{"normalize_top_k": true, "balance_bias": false, "router_bias": true, "init_std_router": 0.0158, "norm": "rmsnorm", "batch_tokens": 65536}
Below are experts of layer 2 (counted from 0) of a mixture-of-experts language model. Rows are named router (the router's row for the expert), up (a neuron's input weights, with its number), down (a neuron's output weights, with its number) and show model dimensions 96-191. Each number is 128 + 32 x the weight over its row's rms, rounded and kept within 0 to 255.
After each expert's rows: a language model's description of what the expert responds to. This comes from a sample of Wikipedia text that the model never trained on.

# expert 12
router [132 108 107 114 114 101 123 105 162  99 122 191 167  99  95  75 138 154 108 145 142 130 158 146 131 148 100 110 112 156 149 154 133 100  80 146 147  73 115 154 110 122 149 153 155 113 139 138  75 181 181 128  67 121 189 117 140 186 111 151 145 145  77  93  82 154 122 125 141 130 124 150 203 159 120  70 111 134 173 102  89 124 128  93 150  57  93 108 147  90  88  97 184  95 142 160]
up5 [152 184 122 157 119 118  92 214 131  84 163 129 153 150 100 100 120  78  52  62 118 206 146 138 110 170 160 103 119 158 103 102 154 101 126  92 145 122 175 122 113 152 117 115 155 113 122  89 125 153  80 144  97  89 120  99 115 133 148  87 111 143 185 151 110 132  99 125  82 133 136 118  98  85 122 155  69 105 132 121 100 122 144 148 116 152  97 146 220 107  92 106 140  58 131 114]
down5 [103 131 129 127 112 132 169  82 136 195 114 184 144 128 107  77  75 122 140 115 136  97 120 144 122  81  86 143 157  79 152 138 166 158 142  98 118  85 110 113 156 100 160  60 170 104 121 168 126 146 168  88 150  82  84 163 128 131 122 114 120 106 171 126 118 124 137  80 177 120 185 154  90 143  86 145 125  91 188 123  99 149 114  87  40 178  82 180 115 119 174 160 123 132 138  92]
up6 [127 134 129 117  98 164  50 115 134 188  83 141 135 110 151 145 123 123 109 102 175 115 122 136  91 128  48 102 114 140 186 156 151  98 137 120 140 109 152 142 152 109  83 127 114 147 165 138 184 110 151 167 145 128 152 116 132 180 132 143  51 144 105 121  80 154 147  84 111 185 114 125 115 123 126  88  81 154  89 118 135 115 161 157 110  96 143 114 160 189 163 157 163 171 122  75]
down6 [150 124  83 153 146  84 112  97 123 129 143 108 100 124 133 103 140 125  96 164 136 139 102 118  58 171 112 110 145 105 114 159  76  88 110  83 139 106 141 118 112 148 104 144  66 113 147 165 160  61 119 109  77 136 103 173 124 144 123  93 180 135 121 114  46 112 110 128 113 150 162  77 195 146  65  87 167 131 142 127 101 125 158 160 132 162  70 110 199 143 172 118 139 129 185 105]
up7 [ 70 156 104 151  88 156 130  84 151  98  42 113 137 191 136 184 229  79 101 159 167 132 162 138 135 142 121  65 140 138  78 107 134 151 126 104 148 141 102 131  49 138 131 118  56 123 147 105 154  96 151  88 145 106 187 137 137 130 152 138 203  80 129  90 128 124  82 125 138 175  87 121  94 146 155  68 158 165 162 141 180  80 106 122 104 112 137 107  60 108 122 113 148  87 162 123]
down7 [130 102 141  50  98 139 110 124 162  97  84 113 117 197 112 133 160  74 151 133  88 140 153 128 136 149 172 147 125 103 119 111 117 219 126 145 167 138 114 156 147 119 110 150 190  94 134  95  92  69 183 129 116 162  76  70  60 115 114 132 182 124  95 138 121 104 108 131 113 146 131 120 134 166 151  95 181 156 123 142 127 150 172 130 122  89 179 174 102  87  98 122  86 133 192 133]
It responds to: Possessives and appositive links. Possessive apostrophes after names, plus linking words like called, as a, to an, and commas introducing appositives such as son of.

# expert 41
router [108 170 130 130 104  82 144 107 116 123 101 135  74  96 102 119  81 112  96 171 159 192  76 104 139  60  67 117 119 112 163 120 162 127  86  57 134 108 102 162 104 126 147  94 130 113 162 130 126 127 181 124 152 165  70  53 182 148 103  97 123 141 135 103  56  80 174 144  99 123  65 118 104 147 167 113  96 143 151 165 110 132  91 120 120  64 115 104 146 156 128 113  97 131 157 120]
up2 [115 150 172 104 106 141 102  93 115  90 100 110 158 121 170 133 136 101  78 147 145 155 156  74 105 115 185 104 162  83 178 115 104 174 139 121 133 114 132 132  71 182 184  61  51 143 198  56  75 146  74 147  94  89 181  68  65 117 146 135 145 142 131 114  83 108 112 131 156  78  85 141 114  98 179 110 111  81  83  98  98  80 121 163 133 101 107  90 113 148 116 137 116 124 150 164]
down2 [126 117  86 114 141 101 148  77  72  56 166 131  69 124 132 166  98 123 149 122 108 133  82 123 195 130 168  34 153 107 134 110 135 166 139 109 113 134 135 169 118 142 143  76 133  46  84  95  91 140 153 169  89 137 151 114  90 152 195 159 135 110 117 150 117 174 144 135 149 143 100 143 101 142 167 117 141 132 129 140  97 111 185 155 102 160 142 115 145 177 111 127 157 135 164 124]
up3 [128 125 116  72 120 153 100 141 135 147 106 168 155 141 161 142  98 128 137 113 186 157 165 108 173 125 125 104 118 123 177 120 177 156 146 107 149 115 180 108 149 102 124 122 149 115 158  81 104 131 145  67 123 100 156 138  89 104 125 187 106 148 122 154  30 198 148 109  68 173 142 152 118 166 127 119 152  86 145 103 140 156 111  84 137 106 162 121 161 122 114 150 125 194 108 109]
down3 [167  90 128  89 151 124 165 142 158 151 132 162 144 119 143 141 111 128 119 126  84 133 104 166 160 107 111 176 126 163 109  90 121 116 134  75 135  83 100 121  56 127 135 166 151 130 102 120 169 108 242 106 132 148  73 124 151  71 167  87 123 198 109 163 170 117  86 132 176 156 161 146 112 128  77  73 136 116 145 114 122 145 169 152 179 153  68 146 204 154 154 100 143 121 120 111]
up4 [114 167  98 112 139 114 110 190 176 183 126 149 206 140 213 135 139 152 148 175  91 118  91 138  77 170 177 136 126  97  55 107 109  73 107  99 173  79 155 132 168  83  94 121  67 174  92 104 106 120 118  93 100  86 141 147 165  74 150  97 121 150 134 165 129 111 112 135 130 108 131 134 108 126 205 123 157  74 114  91 108 139  96 125 150 156 107 194 132 142 202 184 161 144 104 118]
down4 [116 152 106 159 142 126 123 176 134 160 171  98 156 132 131 156 120 184 160 159  98 191 125 130 110 200 157 122 158 136  95 186 132 128 102 115  75 138 145 146 153 100  51 165 130 157 160 110 126 114 151  76  85  72 113 142 128 112 103  72 119 190 113 183 121 149 115  95 102 139 155 177  78 112 104 131 153 128 135 132 135 136  56 116 114 157  86 150 160 118 169 144  89 119 118 106]
It responds to: Preposition plus article. Merged preposition-plus-article tokens introducing a noun phrase, such as in the, to the, into the, by the, at an.

# expert 28
router [147 119 120 102 163 145 133 116 144 163 115 153 131  75 117 150 178  90 155  83 122 109 155 156 132 112  85 155  80 145  86 138 131 129  81 131 143 194 107 181  92 145 118 149 168 130  99 230 159  41 142  97 109  73 122  48 157 121 121 134  63 173 118 144 153 127 150 158 165  96 130 146 110 179 119 113 110 107 125 148 143 139 167 124 136 126  97 119 116 190 109 111 128 113 146 107]
up0 [ 78 128 138 210  80 166  72 165  97 159 169 142  76 170 127  93 117 107 135 111 137 114 155 123 121 143 186 156 157 174  75  94 151 142 112  79 177 114  93 148 128 180 135 134 170 123 133 141 154 129  65 119  71 155 160 115 169 128  96 117  88 101 149 143 150 118 120 175 141 131  77 128 111 128 149  94 139 107 177 123 142 148  88 114 131 136 133 130 117 126 129  99 109 128 109 148]
down0 [109  90 121 185 161 126 100 131 175 114 170 116  94 197  97 141 118 100 111  99 125 137 179 183  94 135 119 126 108 129 145 134 191  77 149  78 152 123 178 147 162  87  93 201 112 163  72 151 110 143 104  70  29  55 175 109 144  94 103  91 129 156  72  75 134 102 112  97 127 133  83  83 128 122 104 120 150  77 109 184 185 117  77  92 117  72  92 139 129  99  68 121  64 122  88 109]
up1 [ 98  67 158 111 126  85  89 114 190 151 130 153 127 132 114 214 162 166 101 185  62 110 104 158 127 163 153 113 122 129 102 116 116  75  93 192 144 117 106  64 166  92 124 120 139  98 130  50 115 102 102 120 130 159 103 110 108 139 148 132  79 116 138  92  68 195 123 122  81  95 152  85 141 114 174 115 125 250 119  90  77 133  66 123 176 134 134 162 133 108 118 153 151  89 121 159]
down1 [ 61 122 146 123 127 127 109 120 179 105 150 117 102 182 152 161 199  71 107 163  86 145 202 165 103 151  91 152 160 141 122 142  82 132 152 159 106 178 133 107 109 121 168 130 117  85 153 179 126 144 147 166 122 165 169 103  85  41 119 142  67 155 132 118 117 180 175 191 142  80 144 127 110 108 136 131  80 137 131 119 133 148 109  72 154  94  79 180 172  94 131 147  91  96 137 125]
up2 [132 145 160 161 147  97 137 125 170 124  75 147 129 112 109 146 159 122  85 116 160 133 130 165 110 148 136 122 124 166  76 122 201  72 129 113 148 150 124 126  71 148 153  69  55 104 161 130 194 152 137 243 127  99 135 129 126 104  86 165 115 156 151 177 146 126  83 107 123 107 143  89 148 124 119 145 132 131 190  91 131 106 161 107 171 162 147  92 156 146 153 158 114  98 134 148]
down2 [118 157 101 158 172  98 156 208 144  78 140  98 147  74 129 175 143 125  88  88 165  89 152 122 118 136 127 163 100 163  94 141 113  54 137 140 122 101 122 190 157 140 170  51 101 164  93 150 104 180 176 137 111  93 138 110 106 119 121  59 108 127 133 184 129 114 142 134 177 117 132 114 156 125  82 153 158 141 131 123 112 120  99 121 113 142 141  88  43 118 102  86 106 106 138  90]
It responds to: Competition and award names. Words in sports competition and award titles, mainly in tables, such as Women's, Men's, National, Cup, Championships, and "at the" before events.

# expert 15
router [114  94 101 139 160 132 163 142 146  95 138 125  83 124 129 124 127 124 162  78  86 156 131 155 143 150 156  75  73 114 126 190  71 159 107 135 114 132 121 152 151 140 151 145 153 142  76 122 128  91 148 115  66  90  73 148 139  97 138 159 153 102  81 128 143 126  70 132 150 158  86 145 122 210  90 115 144 106 133 110  66 189 141 141  56 168 132 121  82 148  97 115 147 130 181  87]
up2 [108  74  96 159  69 150 126 136 133 146 155 129  91 156  74 140 154 146 115 114 153 153 108 111 218  52  91 132  79  56 134 126 133 123 160 156 122 112 211 113 143 112  95 103 136 115 195 148 140 110 153  87 105  92 155 149  72  99 172 137 143 132 146 117 101 118 144 134 103 129  72 117 131 130 125 140 149 124 165 166 138 154 167 100 117 116 144 158 119 109  87 123 111 111 125 144]
down2 [ 73 124  98 158 122 110 108 127 116 188 161 142 102  87 121 126  94  89 156  96 124 146 147 236 146 125 149  62  82 168 164 122 122 117  83 138 126 140 169 155 120 110 137 116 196 151 112 111 130 170 134  83 123 147 115 136 154  68 160 163  86 122 159 123 100 103 162 136  97 167  90 119 123 176 120 180 118 136 172  84 173 111  82  34 122  99 126 120  92 178 117 150 143 219 128 115]
up3 [ 97 138 127  90  99 100 103  91  68 190 126 142 148  89  96 151  87 206  92 179  99 111 153 145 148  70 136 141 178  98  88 143 196 164 102 159 130 107 166  84  95 102  93  86 160 117 120  67 102 146  98 156  96 145 104 149 128  99 120 197 110 129 109 107  90 134 111 146 131 125 166  68 175 145 148 136 132 128 101  79  94 161 157  63  89 190 147 124 101  73 146 100 191 185 100 179]
down3 [115 138 133 136 106 123 224  98  77 123 171  85 203 122  98  67  94 143  96 125 145 185 173  56 143 112 111 145 142  95 119  94 145  98  69 142 138 161 149 138  64 127  98  90 117 158 102 177  89 122 115  69 113 157 141  79 116 100 101 150 156  90 121 129 147 145  95 134 191 144 155 114  92  89 155 169 118 160 109 126  83 106  83 182 127 100 165 156 120 124 123  92 108 108 134 106]
up4 [ 94 181 180 153  89 213 152 115 107 185 141 127  90 128 106 127 119 116 129 143 145 130 118 107 122  86 183  75 125 151 115 152 154 151 115 151 168 133 132 183 159 124 112 152 110 141 119 130 146 131  98 158  97  96 155 132 167 165  82 131 120 165 104  90  37 161  78 141 154 158 148 102 109  84 128  92  81 100 128 109 169 100 181 135 154 166 117 106 157 139 125 114  98 171  92 142]
down4 [136 168 123 120  78 103 122 166 111  97 100 141 147 149 142  92 154 140 162 128 158 128 126 129 136 153 129  94 129 107 122 145  91  94 125 158  97 145 144 162 146 152 158 159 162 162 130 171  99 106 126 140 171 145  84 149 109 151 130 120 182 153 174 130 148  97 176 113 180 103 100  88 188 111 159 152  89 116 127 169 154 148  95 146 160 188 149 121 204 113 163 106  72 135 159  88]
It responds to: Name pieces in tables. Pieces of personal and place names, often Spanish or Asian, inside tables and listings, such as Riz-al, Dam-ian, Rang-ers, plus table-cell pipes.

# expert 50
router [139 106 124 141 129 115 154  92  95 117 131 148 148 133  98 102  77 184 115 151 189 118 172  91  68 153  90  88 104  82 167 113 173 150 128 111 159 144 153 146 136  94 131 130  80 116 163 153 165 136 165 149 141 155 120  88  80 126 114 123 153  92 132  65  75 102 213 154 123 125 174 115 142 116 138 135 131 164 160 169 128 109 115 110 131  78 120 141 129 143 134 114 159 161  79  83]
up0 [169 147 153 160 151 129 107 105  87 128  78  98 171 170 147 180 115 113 135  89 132 122  94 106  86 180 144  93 126 152 151 130 183  71 195 143 142 128 113 102  97 114 136  56 153 164 163 129 138 147  82 118 120 114  99 143 109 134 101 138 194 100 156 164 173 147  96 160 140 148 134 116 117 109 203 137 145  57 152 148 106  94 133 122 128  45 146 149  92 152 114 114 106  99 123  64]
down0 [164 152 185 108 101 181  97 134 113 145 146 128 138 209 162 123  71 114 170 112 152 106  98  85 122  80 113 173 124  91 165 134 187 117 128  99 116 158 131 132 123  44  97  85 197 152 187 134  84 172  71  71 125 130  87 180 106 190  62 112 157 152 120 119  64 113 164 122 122 175 132  65 179 118 136 122 131 152 138 136 171 131 105 122 101 141 145 117 110 167 126 134 106  95  91  16]
up1 [ 93 108 100 158  86 121 105 111  88 129 125  96  69 125 105 105 139 131 144 129  65 158 102  98 123  90 117  80 104 132 112 144 182 139 187 158  96 115 145 159 192 132 191 120 149 121  95 157 142 151 198 149 124 138 119 133 116 147 128 128 157 112 157 130  45 103 183  84  75 122 144  86 137  97 142  92 182  79 139 103 146 124 145 111 121 173 120 190 102  69 155  92 158 116 133 129]
down1 [151 115 146 149 129  93 130  97 200 122 114 126 138  80  87  94 124 161 140 169 124 108 136 113 129  96 156 145 143 134  84 161 151 130 148 147 181 100  68  65  91 166 100 142 166 112 179 114 144  82 104 138 139  98 127  41 113 121  54 104 129  83 112 167 137 164 164 138 109 150 130 120  99 152 174  59 138 111 153  96  79 116 128 157 126 143 145 169 191 114 105 162 119 114  89 179]
up2 [130  98 112 132 178  69 121 128  84 103 152 134 117 120 113 149 131 139 129  95  99 104 181 131 136  87  86 136 104  97 147 110  83 111  99  82 104  75 145 137 142 126 166  96 122 117 122 111 150  97  97  74  93 123 153 106  98 119 128 178  94 151 123 167 144 111  93  68  95 167  71 118 106  89  90 181 176 141 127 117 150  99 152 187 119 138 123 126 203 150 107  94 185 147  96 134]
down2 [178 147  86  61 142 118 141 170 162 130 125 114 138 197  61  93 145 141 117 150 103 133 135 134 125  96  54 114 105  82  97 156  96 127 144 114  93  80 124 143 165 153 141 147 107 117 125 136  96 137 138 123 140 121  93 148  96  88 138 115 147 149 126 103 129 116  63  76 109 112 119 117 123 152 106 109 159  86 153 180 186 149 174 197 117 198  93 129 166 194 131 154 170 116  99 138]
It responds to: Prepositions after verbs. Prepositions following verbs or nouns in prose, such as by, to, with, from, between, in resisted by, committee to publish.

# expert 10
router [ 84 152  82 163 138 151 106 136 150  88  44 108 116 169 139 160 161 153 153 194 113 164  89  99 124 137 162 141 125 113 132 104 125 144 136  77  99 143  94 113 121 119  92 133 146 174 144 159 101 185 146 114 154 147 125 104  86 149 106 128 134  96 144 167 127 107 132 129  94  95 172 103 211 137 186  73 116 100 130 159 144 135 144 157 124 132 132 107 125 137 146 127 197 108 100  91]
up2 [134 162 110  91 129  74 137 165 142 113 118 165 107 115 145 156  65 151 147  75  94 116 136 110 147 135 138 131  99 155 124 134 158 100 156 148 122 105 127 111 135  69  93 140 154  78 147 126 130 168 167  72 144 119 159 121 143 107 137 156 129 118  65 165 135 181 142 123  74  93 145 180 166 124  70 103 117 132 113 136 106  96 157 101 177 103 170 152 167 108  85 174 135 207  94 142]
down2 [120 162  91 132 140 144 131 111 176 144 181 154 160 108 106  95  40 113 161 127 107 134 120  86 114 118 130 130 160 150 105 123 147 151 131 108 120 111 157  58 133 104 116 213 149 147 116 148 116 131  80 160 158  81 134 159 154 162 176 113 135 133  80  64 129  92 121 165 179  76  89  87 150 123 115 103 170 129 137 195  98 114 140 201 125  67 147 133 144 164 132 147 176 129 118 107]
up3 [106 110 141 108 118  75 110 174 114 168 155 101 117  88 112 112 128 144 133  46 124 134 150  52 145 131 127 152 141 183 175 143 123 126  95 102 174 143  94 140 153 170  66 119 133 100 149 130 101  51 143 214 148  67 152  94 124 153  92  80 129 144 162 153 181 136 128 140 136 179 141 129 101 111  98 122 141 160 139 178  79 158 155 134 187 113  93 140  90 178 100  89 137 127 138  96]
down3 [102 114  78 147 137 127 120 148 186 145 140 124 175  98 152 103 105 107 114 117 140 136  99 111 147 124 208 208 106 142 122 147 129 137 171 133 164 153 119 121 134  89 124 107 133 192 119 134 172  79 103 144  82 105 131 121 117 103 123 113  94 103 147 108 119 104 160  66 123 140  48  38 124  68 161 114 121 148 200 130 138 114  96 169 147  87  92 155 148 133  87 171 121 155 104 197]
up4 [122 147 104 121  78 128 105  83  77 194 114  97 136 200 100 229 170 112 139 112 108 149  94 140 102 161 148 114 127 177 167 117 143 141 122  85 140 159 119 168  30 169 122 170 132 124 145 125 144  86 122 118 125  90 151 124 141 118 113  88  96 103 185 178 159 116 131 107 108 118 113 116 142 129 156 171  94  63 132 166 139 166 152 121 170 125 122 140  78 164 131 143 150 177 111  82]
down4 [105 142 142 211 134 117 109 131 148 137 124 154 139 100 143 148 150 124 152 115  93 135 118 138 121 140 147 146 115 132 150 143 172  95 105 118 135 160 109 169 107  97 137 113 146  95 112 104 124 104 189 101  55 177 156 140  78 114  85 125 114 129 145 138 120 130 114  77 108  66 149  87 106 155 155 119 160 173 178 192 148 112  87 146 146 186  97  79 119  92 113 116 120 129 124 125]
It responds to: Relative pronouns, year digits. Relative and clause-starting words like that, which, who, they after a noun or comma, plus the leading 1 or 2 of four-digit years.

# expert 30
router [ 78 161 104 148 155 112  93  96  97 125 134 120  75 108 124  99 163 131 143 129 125 102 119 131 163  97  99 115 108  81 153 106 104 150 159 163 108 181 154 145  96 103 140 161 152 139 107 128 135 163 113  51 142 170 113 170 112 107 153 162  78 126 187 158  81 142 160  67 127 178 104 133 143 150  94 202 145 134 133 119 164  86 130 108 141 151 161 166 122  91 136 156 153 138 120  96]
up0 [143 164  96  78 130 138 150 125 121 180  93  96 140 122 128 194  73 150  98  86 165 125 130 147 142 140 134  80 111 134 135 113 128  84 139 113 156 145 158 117  76 157 119 128 140 154  64 122  85 140 167 148 137 154 126 146 122 126 129  77 105  93 129  36 106  51 189 135 148 113 119  88  50  97 152 128 183 137 142 128 149 145 155  88 110  71  91 135 124 105  89 108 177 154 109 103]
down0 [125 100  83  74  92 146 137 147 145 145  86  99  78 155  98 118 145 113 177  88 153 160 112  52 118 126 101 125 164 136  90 140 173  90 114 144 131 159 180 137 118 188 113 138 120 152  94 174  79 117 148 113 140 116 125 119  82 203 123 146 139 108 117  81 194 156 161 120  66 134 119 127 113  73 169 140 152 162 139 139 126 112 192 111 135 129 102 164 143  88 124 130 167 143 126  74]
up1 [167 120 115 138 112  90  68 122 107  89 113  75 118 159 150 102 117 112 122 117 120 148 142 111 158 159 102 125  97 178 158 149 136 159 167 130 115  67 161 120 164 160 173  76 172  58 124 160 139 166 103 167 115 132 236 115 159  82 140 159 122 137  95 158 142  90 116 150 126 151 137 227  70 111 126 146 107 159 150 140 173 118 113 162 130  78  76 128  96 173 165  94  38 126 162 113]
down1 [132 111 126 143 144  69 114 123 150 182 164 124 201  75 104 136  77 148 188  87 164  71 136 115 124 133  51  98 166 108 112 107 121 111 165 152  96 132 167  86 114 123 116 113  92 173  99 126  93 102  64 161 118 138  89 125 110  99  82 132 133 108 115 140  93 121 129 164 148 169 138 149 165 216 132  82  90 112 140 119 135 160 131 114 130  50 122 124 118 109 139  96 137 165 133 155]
up2 [151  84 129 132  91 165 167 111 129 145 158 168 199 219 141 138  94 200  89 106 157 195  97  86 187 135 121 140 119 195 111 134 157 149 158  95 175  82 169 137  99 110 125 134  46 133 145 144 107 161 171 162 134  79 195 131 148 130  92 130 199 114 133 114  87 128 154 129  89 147 149  57 165  77 194 161 165 111 113 107 141 102 151 110 147 110 125 150 143  84 138  94 110 118 115 192]
down2 [ 31 111 128 136 119 132 100  80  70 126 153 150 162  86 134  99 112 133 141 168 118 138  78  86 149 150 127 137 160 151 152 150 143  99  80 152 146 134 111 119  93 196 102 158 162 106  36 131 169 114 130 136 127 167  99 160 109 173 160 145 139 130 197 100 103 162 156  64 105 203 169  99  78 143 124 143 127 105 109 136  92 164 130  92 145  84 122  92  60 151 123 127 153 128 125 112]
It responds to: Given names. First names or their completing pieces at the start of a person's name, such as Michael, Robert, Henry, Jelena.

# expert 11
router [136 133 143 172 116  90 120 160 125 144 165 141 110  85 143 105 143 148 138  77 108 136 108 151 146 147 169  75 194 172 141 179 100  49 132 169 135 145 118 166 168 153 141  68 150 177 125 171  71 141 123 132  95 112 105 108 147 166  84 113 103 150 173 117 141 144  91  99 112 128 105 117 106  88  84 147 103 125 126  95  61 165 126 135 154 142 104 157 203 162 129 133 180 131 101 109]
up0 [167 146  97 159 130 178 150 163 115 143 109  90 122 139  80  99 129 198 118 154 154 123 147 190 134 135 128 153  83 110 113 120 137 151 102 111 132  95 124 108 143  38 164  85 139 142  89 156 150  62 139  59 133 131 145 155 125 165 145 144 155 118 160 115 125 198 131 132  69 161 202 111 107 102 149 143 130 156 139 174 106 131 175  97 127 122 175 156 139 161 171 157 126 152 110 179]
down0 [133 144 143 111  86  97 123 161 165 132 163 123 152 133 208  85 127 132  87 101 131 141 116 125 159 174  98 113 141 118 181 111 111 153 121 183 132 135 110 146 138 163 142  87  68  97 151 130 205  80  95  99 136 110 155 171 141 113 213 188 142 151 152 187 137  69 132 131 140 148 150 141 135  94 127 119  73 145  85 131 174  84 132 166  97  87 126 182  94 140 191  86 112 142 149 169]
up1 [130 135 139 187  92 130  89 116 104  78  88 160 127 103 112  81 122 169 137 136 105 123  91 122 175 152 119 127  91 150 175 139 143 151 144 179 118 106 142 106 150 128 109 140 139  90 140 145 133 121  97 119  72 122 174 106 213 140 132  80 167 163 156  98  70 103 131 109 138  97 215  43 121  85 125  91 188 124  77 164 108 133  50 143 136 157 187 127 168 163 139 107  97 116 158 148]
down1 [196 120 131 110 113 147 132 137 106 115 159 139 115 153 178 130 140 155 167  95 124 110 145 198 146 148  96 134 138 131 124 161 154 150 147 143 185 134 141 144 155  80  88 130  85  85 144 211 163 164 191  64 157 142 112 176 166 129 152 121 140  96 134 125 113 110 124 137 143 123 148 128 152 116 122  95 181 131  96 152 111  91 149 157 151 152 133 139 167 171 123  84  83 132 177 169]
up2 [164  86 128 119 125 122 132 136 117 140 133 188 133 116  90  96 180 153 112 207 117  64 106  96 125 172  93  98 129 166  88 118 154 110 165 178  53  73 144 172  92 138  85 119  98 153 153 162 128 151 120  96 214 185 118 176 154  74 106 123 135  87 140  97 124 126 131 121  84  94  53 114  78 148 177 125 161 115 117 143 134 138 134  82 177 139 173  80 150 104 161 139 140  77 153 116]
down2 [152 138 156 142 164 160 174 138 180 101  75 164 112  64 124 159 129  99 180 136 157 107  94 115 154 120 127  92 129 119 165 109  94 116  66 117 186  77 119 170 175 128 152 145 162 105 117  84  90  92 224 140 194 110  59  87 102 164 113  78 132 162 101 120 131 124  95 105 112 102 111 130 135 126 143  96 124 146 140 154  51  90 159 142 111 156 140 113 119 103 107 128 108  81 144 124]
It responds to: Latin taxonomic endings. Word pieces inside Latin scientific names in taxonomy lists and species boxes, such as -ensis, -idae, -us, -ium, "- Genus".

# expert 62
router [139 125 145 125 143 124 102 142 191 138 114  68  97 143 141 127 112  58 139 131 112 207 152 123  91 155 100 137 156 174  75 122 167 110 155  77 128  72 109 144 124  99 117  89 159 108  74 158  95 169  54  94 104  69 168  97 154  95 110  92  70 181 104 121  90 145 155 183 146 102 128 194 165  97 191 107 160 190  66 131  75  71 194 135 137 141 132 160 125 168 140 114 140 146 158 134]
up0 [142 162 149  96  74 162 102 137 172  77 151 144 175  86 170 100 146 110 110 149 164 134 147  66 154 130 114 121 179 157 149 119 151  84  92 164 118 143 172 134 105 117  98  38 132 177 107 162 128 122 153 156 134 126 164  94 211  99 123  74 139 143 139 127  97 109 193 155  81 123 158 185  89 128 158  80 117 123 118 174 120 100 129 123 114 130  46 157  88 163  59 120 159 120 126 148]
down0 [123 140 115  79 153 131 120  88 108  98 117 191 148 104  86 134 151 213 100  97 108  86 108  74 170 122  85 156 102 189  95  98  49 185  94 161 106 161 123 137 175 137 106 170 151  83 156  78 113 144 161 120 129 143 120 122 149 107 127  99 117 110 137 143 137 128 108 146 139 135 123 143 117 148 146 140 162  91  61 113 152 129  77 171 116  96 136 190 104 149 122 171 123 171 136 109]
up1 [129 166 146 189 135 105 114 185 150 129 108 169 144 223 130 151 102 108  97 164 127 148 131 100 127  71 128 166  78 162 150  50 111 122 104  89 139  94 124 112 146  90 138 108 106 150 107 110 108 186 126 122 103 137  94 160  94  96 191 100 111 164 109 167  94 112 152 111 143 151 165 130 133 154 162  94 133  83  87  98 126  96 141 142 163 184 141 165 170  96 147  98 115  96  75 138]
down1 [ 82 137 132  87  98 125 140 110 146 146 197 201 155 151 151 167 107 209 188 131 138 137 162 182 167 150 118 165 139 112 170 163 120 130  97  94 174 111 122 109 144 105  41 135 134 131 123 202  71 117 107  91 113 150 163  65 152 147 137  86 139  72  49 127  90 159  91 179 120 140 111 100 106  92 166 137 182 111 106 103  95  79  98 125  64 109 114 144  93 125 121  99 156  97 124 179]
up2 [ 90 143 172 140 116 160  97 165 140 141 121 122  92 106 129 147 120 102 137  96 130 140 153 155 162 142 107  67 158 134 151 154 135 136 150 131 157 129 107 110 100 152  80 176 190 106 111 116  96 145 137 154 149 198 101 105  67 192 124 148 126  86 103 206  80 138 139 143 130 105 111 146 116  88 124 126 134 120 110 119 117 117  49 164 136 131  90 156 155 112 146  92 138 166 123 103]
down2 [164 148 118  81 142  99  73 183 103 163 112 126  59 101 191 114  88  89 172 104 159 180  92 149 160 164 105 138 193 182  80 102 106 128 152 105  94 115 152 181  54 139 113 119 126 108 125  99 156 116 149 105 101 153  84 145 143 141 162 103 122 160 103 150 127 119 117 195 122 112 182 135 103 138 141  51 139 122 130 129  95 111 142 166 121 170 129 157  79 116 137  84 142 148 109 157]
It responds to: Infobox line breaks. Line breaks and dash bullets starting key–value lines in infoboxes and lists, such as - Family:, - Elevation:, - • Density:.

# expert 49
router [150  82 139  89 120  85 145 119 176  59 120 159 149  99 163 149 138 111 138 140  81 119 136 132  58 142 141 147 167 133 134 152 126  96 176 141 148  88 135  67 187 120 165 125 147 152 168 166  80 166 150 135 117 104 126 177 132 166 135 178 111 143  69 112 155 109  87 129  70  82 110  83 126  78 137 166 120 183  91 117  91  63 130 124  88 139  83 185 129 169 125 103 129 128 136 132]
up0 [144 170 100  79 190 118 142 175 133 124 117 156 113  97 166 127  89 157 117 122 148  79 121 136 150 197 143 157 129 182 171  97 130 158 150  98 140 114 114 102 146  83 164 129 118  97 127 111 123 189 176 160 130 183 117 136 183 147 159  84  69  67 135 105 155 158  97 131  72 113  89 146 131 157 123 126 158 158  89 148 148 123 106 102 114  70  74 155 130 142 216 174  90 116 126 105]
down0 [ 87  79 122 136  36 178 149 133 116 119 180 152  82 149 132 145 154 123 153 106 123 131  99 176 119 158 123 145 136 163 128 171 127  91  94 123 108 140 103  84 124 126 119 125 122 126 135 155 138 168 165 143 131 163 162  90 143  71 145 128 141  97 172 104 128 129 180 109 140 176 100  67 115 118 123 150 107 108  83 214 160 127 121 131 120 179 116 168 138 168 172 181 104 127 145  89]
up1 [157 116 101 150   0 111 110 122  70 104 139 107  86 133 123 108 169 241 168 140 103 157  88 101 136  86 140 138  88 118 160  88 136 139 164 174 176 163 149 149 151 148 140  97  96 100 135 144 136 181 154 149 101 151 143 151 127  95 153 129 155 160 109 112  56 123 181  91  61 136 127 127 156 106 147 128 203 131 108 111 188 131 125 116 145 108 119 132 195 114 154 140 118 113 131 144]
down1 [117  44 144 118 147 157 106 126 149 143 151 113  94 140 181 127 151 132 134 150 124 147 132 177 133 192 132  90 158 168 129 151 151 158 125  93 150 148 107 123 182 157 197 143 161 122 136 135 131  96  95 111  92 118 141 150 170  99 123 172  99 135  97 140 192 157 136 112 103 143  97 170 130 138 166 136 138  84  83 110 123 115 143 149 138  78 145  97 167 143  86 118  87  90 156 141]
up2 [121 134 124 142  83 126  87 107  80 125 178 172 151 130 171 135 116 116 143 145  99 168  79  74 115 146  99  48 124  75 141 105 173 104 178 120 206 121 139 163 140 213 168  89 103 144 120 100  99 121  90 101 108 112 185 135 156 110 119 145 196 153 130 137 153 171 112  68  98 126 159  85 119 100 147 160 130 106  60 154 128 117 134 141  96 124 139 126 142 128 180 128 137 129 144 137]
down2 [129 100 126 129 114  93  87  75  92 156 127 145 102  97 122 138 120 179 142 147  95 170 140 142 142 207  75 144 161 164 169 130 173 182 125 142 126  86 125 156 122 138 105 138 198  91 126 130 164  83 161  78 125 120 161 112 172 135 134 166 150 110 142 123 161 149 132 132 117 153 124 158 124 106 180 150 153 132  72 154  91 102 126  79 104 103 150 111 125 156 134  56 107 129 144 129]
It responds to: Headings and place names. Closing == marks of section headings and table rule rows, plus country and region names such as Japan, Bosnia and Herzegovina.